python train.py --experts_per_token=2 --norm="rmsnorm" --norm_place="pre" --parallel_block=false --init_std_o=0.0509 --weight_decay=0.0 --max_seq_len=1024
Below are experts of layer 2 (counted from 0) of a mixture-of-experts language model. Rows are named router (the router's row for the expert), gate (a neuron's input weights, with its number), up (a neuron's input weights, with its number) and show model dimensions 128-255. Each number is 128 + 32 x the weight over its row's rms, rounded and kept within 0 to 255. Numbers have three digits each.
After each expert's rows: a language model's description of what the expert responds to. This comes from a sample of Wikipedia text that the model never trained on.

# expert 10
router:177136101045132111113125099155105126087106123154126119132098117136192129121138168092167120149116143079114247141091140118192079094126133097107166069117127141157153120159110164076116140135160120131118089000111107106198158087153139189124132116137157115136127075099090154082161142145107150135117117106162157086157193157135113126122130137123142123090114141142154102115100160140083144184121
gate2:118125133121153159098115119136106170108138097131150161160121124122137086113115122130207084109161101107071173134114149121174130064137070130137120163101121117112071128164179132177104121163158095108076098142104122089149125117108098082104122153152178158157143091159151120117141155105153162095154083110071171041107195102219175124171109162086140140143149129115169109164115105133103137107098
up2:122120149160143157116090142100087135063173147134134172156127133135160092145135120179094133216117171102097118128097116154110098085150127121119112074103136093126156130174090132163091138154120110112148172088116179148119118110128072154147136148194077108064124113101162192144114118173136124155135133105093171155080138110126091114103108155111124164131151113180123114140138037118200097086096
Table cell separators. Pipe separators between cells in Wikipedia tables of results, discographies and elections, often after names or scores like 3–1.

# expert 35
router:141118152093126121167146113145126130040094129148074115125101115142198103074116163134173136136161148137102246145051133125091054100151137146098169110144108122164137121151112179078099154128179140153139107010100071104193130097141180138141145147076159109091156123107069098070075092111193142170119160100164201115106119137141158088113123122097131129130154145174135107123123137121115105092126
gate2:196116112105125093162112110135159109114137081106165142140094116146157168110149131101109150103086129116118151070156123166102144166127123090147170107046160101134094146155097164136099149110110114092106071135119094125179102160112228128107148086138128148103088109119127087108126184133117093116122134121105054151141121126141096081099143145157124160132067131135136121131141116053116142116180
up2:136112136144085113101165145137075121140078161142108145175145118069117061093119082157131120100103136141137142175127160080098039171104129124100106120140147150125166154174079137118128178100135153113125178078169125077146149084075105093135121089082197150092122186142117136174131059116097109065116192209090125138146145096084122155122104154137150090131139104103164142174117135138118187180056
Numbers in dates, tables. Standalone numerals, especially day numbers before month names and numbers in table cells or counts, such as 14 February, 16 games.

# expert 46
router:135096144098113102146119080147115132038126135144172120136097132181159153153133136149158137119125152113095165163061070114092000103146154115091148174179130131160118152113079152108119167147144126108160104019160090114168153107129152144144123127112137138116148133105053118111098114147199157117140138121147195129139113225154118090132162162143124130109188148215133083070129139112088135177093
gate2:101131151073089158171068111067152180096132178116141094110126137127177123123126085170104160150176178101122146158134100102121078120138143063123124147170119078196110097120102095030122124141135148109158134133127089146162090136128096157144117134137117118128153144160086143184117157104162162140121151130138175165185134199142127088122157079177183161108186137151076150069144177114102095131042
up2:072086100080156131164141165120154077158094110205107133136152138168148126130077130129129135099129125142131124124053094211098110137196148145109105151138129043089132148142131106079146177121151123093125132085160128131119161179122122136081108113136124125147144138130113105090168123074144237143096101072150107137097136083157108126133090131144167180130143096140116153115086094140132131114073
Paragraph line breaks. Line breaks ending paragraphs, article titles or list items, and section headings like ==Reception==, ==Cast==, ==See also==.

# expert 34
router:135118133159095086125131112164117142065107092134098115139076138165163093123123151102151161170134133104118160140047101166234100135132118143105125058160131120146171138113111134064119144165146138107108082032131124143210117110112123108126105108107192085106147066084119128078117117180201146099112150095142202124131166187123118143080118140133148141125167168144137081068122160111153101157108
gate0:137137153100051082202108121133155145144134098092099138141115176120123120132181099091163164235162082085138123101135166105176133085149127126132113107138135147130121107123107132082139104143159126176105088143128121141167153098140081140128107103130155147132098108121121140141101087139106137164111116134109079180172187117165111088110188113105113181100149127135111178100128076110088061160166
up0:141125187185096122114140127118179143105171125132104123158119145110149123199164115056171089100115144139089101136087149107206145155113110164149167113134115174170126074122146080117161067102152111079130065157140131093117151092121096168108120173105125091177112180158127177077135145114184130128135114089094131089081167121146190150138138106159104156139162165096161138129135168148164121130147
Name pieces and directions. Inner word pieces of personal names (Fear-n-ley, Char-n-ofsky, Loth-ar) and compass words like North, South, East starting place names.

# expert 22
router:136140129123122111149141120136121102080127150132147073166062130129148108076120117125148150116136104098121239111076129118195074121147099162098154059151148111149140113148139124096094154179170178120119070000151103087193110137169175149123151120156165123127156154089085105104108065150169149165103138100141203104127189211143127131113139160130147111164156166145133111108111140110109131135128
gate2:118152157077121162114107168084099098044120090177130125101127164137225112132100125166122153200143118135094122115130089143094114142155143134172128144162080160117143184155136144135194131143126116116126126126164137133114114125135141168105075099047143156160139096129117123073135108129115152119101127119102137159055165184160156129079130163122187151164176031165119126123093108136140148153152
up2:120085110124162067134165081122156188146162121072108162165113080133119132135178154179111179171151095206108148157122156139143132128132138161116176075202106147092107123144126131128189110116095099116096161140044100099117137168094137108132134098130125164115143133111135110146104127117109147124158101153139160107141093120058150109118103116137148152170143151127135149113122037098137178105155
Table header pipes. Pipe characters opening or closing table rows, especially header rows after section titles (Year, Title, Role), plus stat cells and Pld.

# expert 19
router:111134153118118111141094117127102143086115106120171084127091101087153154158105128102162147116112108107135250104084127154206078148155120142113143101128143112111123125189129128045115118131143146070120104026170098137215173086132136114128124122108152117105110110113117098128144083158197084178116164093180171152141143232130144129094129136127104128102150165139149092136129171165113126138142
gate0:140164100117141119081116144175183110117059134089113092134134093154099141096111094124155143125131150170140125099156085068152096145080162126143173122156134154145162096120092097158124087123088151112123130118130122139174138074129196115140124089130162133128155175173114120155141065098123115113097100110078108120126197154122101092146169163180106074135152120111091141105152147135101064178123
up0:147144108077063106120071153126180160177179092162158129102093094100157087166173165171159168107199139128141135155127130116132125125084157078140185084113089114090142137090130161141120134177112159099057134145120079113106110123116198175205148085152140130143061084113122120127121106141204079140150125125049084125066103123134130102124085101102097075152143152101149126116157135134134123169164
Consonant-cluster word pieces. Middle and end pieces of English-style words and names with clusters like -ck, -ew, -up, -ach, as in curf(ew), Bundesdr(uck)erei, hom(ew)orld.

# expert 59
router:120155168124161115143122100153086158090080129149123109177110113150184140068124162115164141120099136117128177176040099204094065099158134140116126172077105145069101123096103175093124178157116133118100095066125127116145106098155110157125106124077146091103179085072131096095122072168204123141101206117134160118103191212130138154134115147128127144098205165145156113149134142120079131098120
gate2:147126126104108102117081138189138127116149108146133104172148180151142116101173131131141121113153147107132138098117141123114104125058156170119105141096124216190049155132091143115162131152095166069143125129166126103106191097132160080124230045139182135085130120127187096112073117139141120110107186187151056162148083142158117114096177109109155142199135135138119098077162128107098168120128
up2:230116128113081148116142100151084114120129133078115130144129153076123080075162101170121120119091180180162140079120150129132106134125100132119146134109109096149104142142116095095107161109169116105088136142143118129134097138059161100164168128140174118151111163151082128174086098179108067189119164147147128183076122181129103175118174141115072130175094144034115101130130127121138132162154
Line breaks after items. Line breaks ending list items, table rows and sentences, especially in disambiguation lists and infoboxes, such as after "a pop band".

# expert 17
router:124123139103142099163159116168107157097097144158145112138075116105124149105131150123142115130155117094140242164018081141164038112097108122140163078121135126131130134190092145050125160161169138107127091027102101081143130081142122109158144124090182104134136072088115100108143081216147131131140164083170166106127136174160122156081131099095141127166106168164161101119166204107130105138093
gate0:134109155111063173212148128203157170147130137175149155167154129103150087129128122167165217121083170131113143231070126163153126087144086127165134180162116163120131127137168082122085143100156114126065109026082145160140176129164111173150103098130126157111108136127157137130142149092094107190103118144163149196090145128136183149160094154162137099111112070143130149101132130132102160084115
up0:101179094176085160118119127126133096143136127075133133167108093129138174070179081156089167115138126137117137102124099082084110163090145119045177131102163147125134183135108095191116152123035170085159101139088113137136092154135076084173093149079121121141122141147099211155149142128171125131144138088124137124117143148132112134144151168136135114133105098079151133157168165095066094137104
Table cells, between. Pipe separators opening table cells in election, sports and discography tables, list dashes, numbered entries like 2., plus the preposition between.

# expert 21
router:135152116114121096144129086156130115075122145160116132123084110176159131116105128094129129097161109117144216131000127113184062122131130130136145037141126134077112131164115147085070146124152135123142098036132097127165141074135135121138145127147162080147128117107079118074134110149158164132094150118150163106160168164123159150098160140162172100123168156169145042086133217122102105174082
gate0:151181082123107096077116150130109123150175141128169129181174139118159101088184104057109099136052144133086106104137073121132126143121156122101168120119111085156140208174077121083167052138151173111114121136161092140179153119117118084183164116092130082170093164114149106109078090135149098114116153129095112209152116150135173138163155105063123141067124147171119186115110164112160109151125
up0:116097200150112131129125154112103119022112132123155125132065115152131146162136131089117131121125185171104142093119118083113111095153178154053118171113166127061103149093146105122142152084179100171114149118131110116126118116166158134104144115112141089131153222129117188132183117238117124149138122151152146138147091135152118123113138120083151128115098132127138151139148116114095116148079
Taxonomy and geography names. Latin species and genus name endings in taxoboxes (-us, -ides, -ensis), plus infobox words like Park, Lake, Country:, coordinates.

# expert 13
router:136144126148167087136154134103080111102129155150163119121067151194132137168148136111159174133101153140149212088077114096214098128151147148145135053125141143101128141138063154106099196121148107121122108024148145102132137132159173116115164079103149064128125116063140135099111130167178159117051147127109173086133155171166112096096106121168088122139148195163096070137121188120133109108134
gate0:127116112173168105117115150114102129133131073084135124124060100150202104118090115099158110130111200152112125131078155115104125075111144118116189120121161079134091137123067171106117151114119077161168105152125135119117098122149106101103163138113111117131087104186086067145138125103119128098120122138147129086126121126145103164028181127098190082180141132112167185091104154143110083166153
up0:058133119084056108129086104134105163102090167114086093117131147113100154091150131169159159146143057048100156126208169141124167169156123128156071068128085196111132163145094076111120150134074119134127151145118165105119132210118118116118111147123138120125155154096162118118125164171186089165125141141103113091092120112113130076162148065156119159091139098071103119181120123155098129125149
Vowel word endings. Final vowel pieces of foreign names and non-English words, such as national(e), gl(ue), Dit(ka), Maria, de la.

# expert 1
router:126166132101114089157177094156124136095122128132135102140108118164204183140141133160155102161156133110110125139096173103223061114141096116152125107173104122130138096137085112095110171205125141101086103065149156085177157122127117140125128143141143089113117123076092108071132089117117147184110180176130147117143145192157128104126131105098109136173191143183101114107126158117060088178108
gate0:156181128136143127096159084201133161094109131115062131113108120135095103087129128155112114144108138141158154118120117114161093128132143133150134121152124095046118108120108121135176086121172072062078132117150122111125078176113154165116162112147193103116090129140065082107082120136129189174146096176093131138134120121139153147091145136163154189167149132118151129167089042120148165083137
up0:061153119125115093087164132147176193104095125140128112174149133170122171169132081136080100142171149178098165178101122094103114133122074129129133136138137188103090147176129139176135117129165120134181143143171124127107139107113131158149052069152181143145138101208109078076150108164094067104210163160076104102114111161092154074156138148144173116113162169152127112126093043105135111093122
Role and relation words. Words introducing a role, category or example, mostly as, also from, to, including, became, called, named, as in "commemorates him as", "such as".

# expert 20
router:105163103161142086097147096140111143085106134159146114111091134200150125139134079114161079122138129108141187137037103168204091096144122124125155017119157144109151121144091158077121163167135112095134117065136114136187132113128158160148110128120137136143143086158127100086142127136165115143141158106111145099096170168147119124107161100154149110162154143130162079070081145105094108177111
gate0:109152084136146196090126123084033147161159128127116093105130142162154163141142146127197086113115109159176185093129099133162100139180091128138154099135133085177119139163121131091136122090131148117149110156170125146181078155095142152203092078062111169186135103139141138099097123099146102085129154107147111141155119098179107120121136093194063132157147103126078138163119154132105083183100
up0:162161148079147138182100204099188152146174135117128107129116163078121108112196122118103143079094140165155125115129223124121134119132114160140086171109100129119139136143127091107072084169106173080213144119084120129067134140096127122135102145136073125122179166153157121180134145076102167143132138140116110094153090089127121120069141111147121110140103114109048141144102088137180129114157
Of in name phrases. Of inside titles and proper names (Patriarch of, Battle of, University of), plus name fragments like Los, Las, ros.

# expert 28
router:133160116077126127119105114133110129116072103158078151161083140119138138088100125114170128155131153138111255146062103176085060130131120156097178061168107152085113120128135144087129147116163116069148145033166168136198130135162116104130141129087183100107148126112102132134117107142159150100114166158134155128105158176128155123114136111122102106128244147169172115147122152127084134116082
gate0:110049162147139116137089117120112142121087091156113163158058119116174117084097129106184138112122186134121188095089087185121098144091172151061128102115089084155136149144133127107138110127129115126115148042178116117157173095162149131116111115170183154116116111074119118145095097139138123169085160128220177143075118137158113097082123115102115101162137135173192125150156172142125084140151
up0:081148103108141123147109091123174156085072086161125153200098114100112079092111140163183166135138112157135230150090177150138086203095084112094163096094139153114196109156086115133099086149163103147159144067194158098170109121163138130152105086137192117141118137073118173133110114153139113160176170135139158121107134145131142092087148144108109139132137121182194144168192182153049097137157
Digits inside numbers. Middle and final digit pieces of multi-digit numbers in tables and text, such as vote counts, durations, temperatures; 2,436, 1:02, 205.

# expert 43
router:135141154139111119101161108118143163106087136158186116147106150230131165168140134087114133095167136104108221118008117127180052126150181185065153068056142132151117109135129119128116150147159180152109052034111133079183096103142142112138119143092173109109164072092055140169170093160132121125167164104131200117161166181120150156128129139114104131109153182177109086087103194089108117144159
gate0:110187112147167116107118155163146149096123140163119162141090144158151075106142103097117098154089165096088129183185051178096139110165122109099068115103098177177081093097116178135113177067124152165171116118160143132115148136135084148090167097120128173103159121192107104146163175165071156090157163131168101163116142107101192131144142096161112124178093143182046096096134131108086120065138
up0:122141173098124112103107144101169165075159126135135104182115178110134089136140096116129129112126186109141139141091131184167124076225148106123094090091156158161018102122092110138150062097131063084072070116161130178137115176095101156088158067164176115086136102198136133099144127070100136101154118109107069094115148066132156155147122112177160124141129087164129118110080131145184117141151
Countries and nationalities. Country names, nationality adjectives and foreign place or person name pieces, such as France, German, Indian, Portugal, Yar(oslav)l, Warwick(shire).

# expert 40
router:102089129128108100133140075120115109067097097130139072136094123160155099083107154097130140161142150122105155173106153091218026141153104125121148113171156122133095086114109132106112147150128160099156017056128083123240141108135115161125107120145168068125100133104085141095119099169175143142136144068146124120180144198139121147125135106143109112105178156199115125103166191136145154127097
gate0:088152137069105138160103081097140082182149096090135149151096135186147104150132132131169146092112123137153136167128128065125067152160178187106128141209185134119090107133150098111127189133091183183086141076091154111170085135136141118116105094162069161165135157106095076152151082173122122114147086095136133080113125146129080157143087076129063067126104158099167139135136163200120119115053
up0:131111178168094074141104141102119142049109119154126093097199106103092178141093195097126172131128045161143125113111142155145171125080087076148110122162137171150137153156092100172125104167126127106142195138113128055037129083159132172128149172101138120168183068059152118096107138093172145077089128138107121171123091092133136139145160130118096157146196158142115105163106109093141107108138
Quantifiers and adverbs. Quantifiers and adverbs after is, was, to or the in prose, such as not, also, more, most, only, least, several.